Weights of a small mixture-of-experts language model, trained from scratch on English Wikipedia.
Size: 11 layers, vocabulary 8192, 28.6M parameters.
Training: a variant of Muon for the experts, 509M tokens.
Below are experts of layer 5 (counted from 0) of a mixture-of-experts language model. Rows are named router (the router's row for the expert) and show model dimensions 0-255. Each number is 128 + 32 x the weight over its row's rms, rounded and kept within 0 to 255. Numbers have three digits each.
After each expert's rows: "comes after" lists some tokens at least twice as common just before its tokens as in all text; "gets" lists some tokens that make up at least twice as much of what it gets as of all text. This comes from a sample of Wikipedia text that the model never trained on. Tokens count by the router's weight.

# expert 5
router:136135154148124158147144200080051221153112175126133106126159209086113083148079108068183154121123122159059041117123178134087169074154109164218098083112145126120181196165157130149142110151136088107123160110101102115204130165193133111159125109141100150084128099114115165062134209166126153132153170152114115134118113111124173133078099118122130163141127131173159131169151171128142164151122138134115138132142159143167102121188134151117165109153147150188087113185096152110114123109124053132153089101142131126113224136130127167109097137156102145103056169116097133144121145117135113151167094158153167102076118148118121170162131140133144158095144116086132182135114123111150108109156135136105114131087147131139195105095137049129179123123103096121128151115139160122089136165065117
comes after: " |", "|", ".", ")", ";", ":"
gets: " ", "\n", " re", " Re", " pro", " dis"

# expert 10
router:096134126146027142167144164113065141143088114127110130124203165145139102100143085080091151143098161088088112142120118099156144092122134142105178107105152144213108148108132178085072130067129162069203174157132111145184122122166123137132186187142098104182149067104162108114088123176167128100125078085115120167143141131141153121131111145116124139144054090189117148119122129158057083107117169140170150095098173065138141118116118033128107087120103157155068114129108205109143127147118133113056138136153133189120190156135119115129097169130185152131094113096144148112118143149139082106143124124139129157094090148141122122139140170135142118156117060148173112161125120127195155184102122110120194107183135081150161113170123152157106134100110133149150124142105157091084133205109144
comes after: "0", " (", "2", "9", "–", " U"
gets: " (", "0", "2", "–", "1", "9"

# expert 3
router:151149167098128128159056138155078084150137176080154125182172150124085146096134128157148142138110100098100124130129244096138184107113172144120141086125103126117099101121129176113143095177120107085148108180101103133114133157148165118144123078150047122110097110095134139149081126173158114086117158156144150124084141080116117083157127162180121142130092127164162154111074113137170136168108094119096175105186195061133131164156131103136149159110126093142093110177093100169121099104098080154144140109109109122065134147138108155121107117139141095097154182109148143109174129175128077112179093127020082100075129097165066169109141110118149072133176165131105225151142144083170144128140186138103118138134205117135081133064094141108121104113137135142097114189161143186149134145119136
comes after: "\n", " it", " which", " It", " is", " was"
gets: "-", " is", " was", " of", " with", " are"

# expert 13
router:164121160157144128198123108094095119139128151165167142151118160099176136134074127117153181126081127124132076138123136128077108122134171088138143113114149114166138154115137165112146058120148133111163096116081084152181123146118145143122107125227116093140126106083117130110096205155157180075133089159124088117118129078101129108179090150173132145120120152114145158167128125151118140129166112096114131131180142111142078151157138141148156166148159121091129120121116170093113147039134090090138176226103112162138077123105140142040077128164185124109070135138148100086153138111167130149205138146180098128137125174174113108132113138158175150143161120084121185121151179180176115100118089166137155049173103131187132114148092125148157164154093039096115162185094148176166137150062147
comes after: "\n", " the", "-", "==", ".", "==="
gets: "\n", "==", " \"", " p", "===", " P"

# expert 1
router:118169171128131168145138149077110114137143172178129127204131168129092094126126160134156105155093169112062136080114135088109148116198207124163108136112076112168172123097135115119116081170108188092143083097079130154155090201123080071111123141120178129161090106150144130105099148158102153067079115147127093114108113133074159066135121154128139132154099113099099107205110000185094109149043139102142107130153127167140131160176149174169144151162152154076124173130112167087115132093156102152099164166166197141145146126142091120081119103160118129131095144087149134072128165152106119122131163191107138163058114128157092090148147163106146106123141111178133077161155123159156131148121129136135135180159135204085127151140142102088111143113135107108158097156107122148105151164170155
comes after: " ", ",", ".", ":", " G", " P"
gets: "3", "2", "4", " G", " M", " A"

# expert 0
router:157172135153084159109061094124148133177134147162139167161120118141083137088140156150180111092121124146113136119114105141086143121140141086149151105136099157146113125102127129112120110136140099138116127124134140141200120113159157054081169122174126100079128137132154157122142104171098151151131138205150106170108157134099129135186080141152104163100097133117133139131131123165100090117039119164137107136124123161170107218169109126132205101149143112179072058120149121132167106161124147123164106101172153202173190151140131169154095152205178111084176073156135138111134123118202150134156097204127126159107138191134140160119177141115102138166098104132083112143174162084078144136177114154094129119082152179104155076101152186126114172065152114090193125143029147173089137144148140
comes after: " ", "s", "–", " ==", " However", "°"
gets: ",", ".", "1", "2", ")", "'"

# expert 14
router:127138161172146133179125133088111101103132148177103205159134147078137155118061093124136150122090109125172119103115096040167141131117139124110125114106121123105120177096232095026139143058091171104107103087094138123132136153137140095120116128097080115139099115163126133158150157105158127122080118157197144144160106149135192092091112123127212157137073174175113151122139112192088183104143147126105092122131133084190125156130113164130076192144200093160162097166110132098137068128101153118106121138085092155114143183109111120120076111081119150139105149118149082100162148153102061110144145119090136083136139137113116107138131211176201150162101114130127152106102128141085179123138155153073137152141147171141143092138193119146135071161076119122080170127122108061125123149112117
comes after: "0", "5", "6", "3", "4", "8"
gets: " |", ".", "%", "°", "|", "N"

# expert 11
router:171145114160112182089090157122141197132112160198166133139113108160143097104136019112136143130145103124129112068118114099173110092157157147154134078106090119130123150110128131124169098081135164134085111151086100155077090102161144072122120156136107099140099161145151130098091090073167212087116162112164179082111112127071115084111134114130089152098155121117138147184199130143081134134122143070120110119147149094134086135201085105139172086136145157079117087143085173121117088129129127155112122102094122187101162144136107204138122180138082204131105175197174140139154137075115143060124082110077180127118170121108123132172192129092175158128130119113118110170098147141156151131156117097084123120236158156086122059124126135135187162119149135131130118140138147124131142132089159
comes after: " of", " in", "'", ".", " to", " for"
gets: " the", " in", " a", " to", " of", " for"

# expert 9
router:133149127131140173123107111107048179143241167229112139135180211109130130132163135171124151152082117163081100104147113099128133121110124101127137102154097168126136134078130143114121118057143150108193065188120074164165135123113118105084132129117131123169127127138148123146126147098166118149145112169138122160101109100108121124153000167146201165069067152121100145133152054143122141123101111087120150110128075101156151141127145136134133101144121126111160106121165138144142135117065093178099114116120149146054146122120130119142118129160146122076105182098171123124162143119108138130171113130099137111099130123116098180140112144145105131162100095155064196132115134123141254204104113132101120155133189123133157162139121091137135165135115140086131112144163147176052157151076148
comes after: "1", "2", "0", "9", "8", "3"
gets: "0", "9", "8", "5", "6", "7"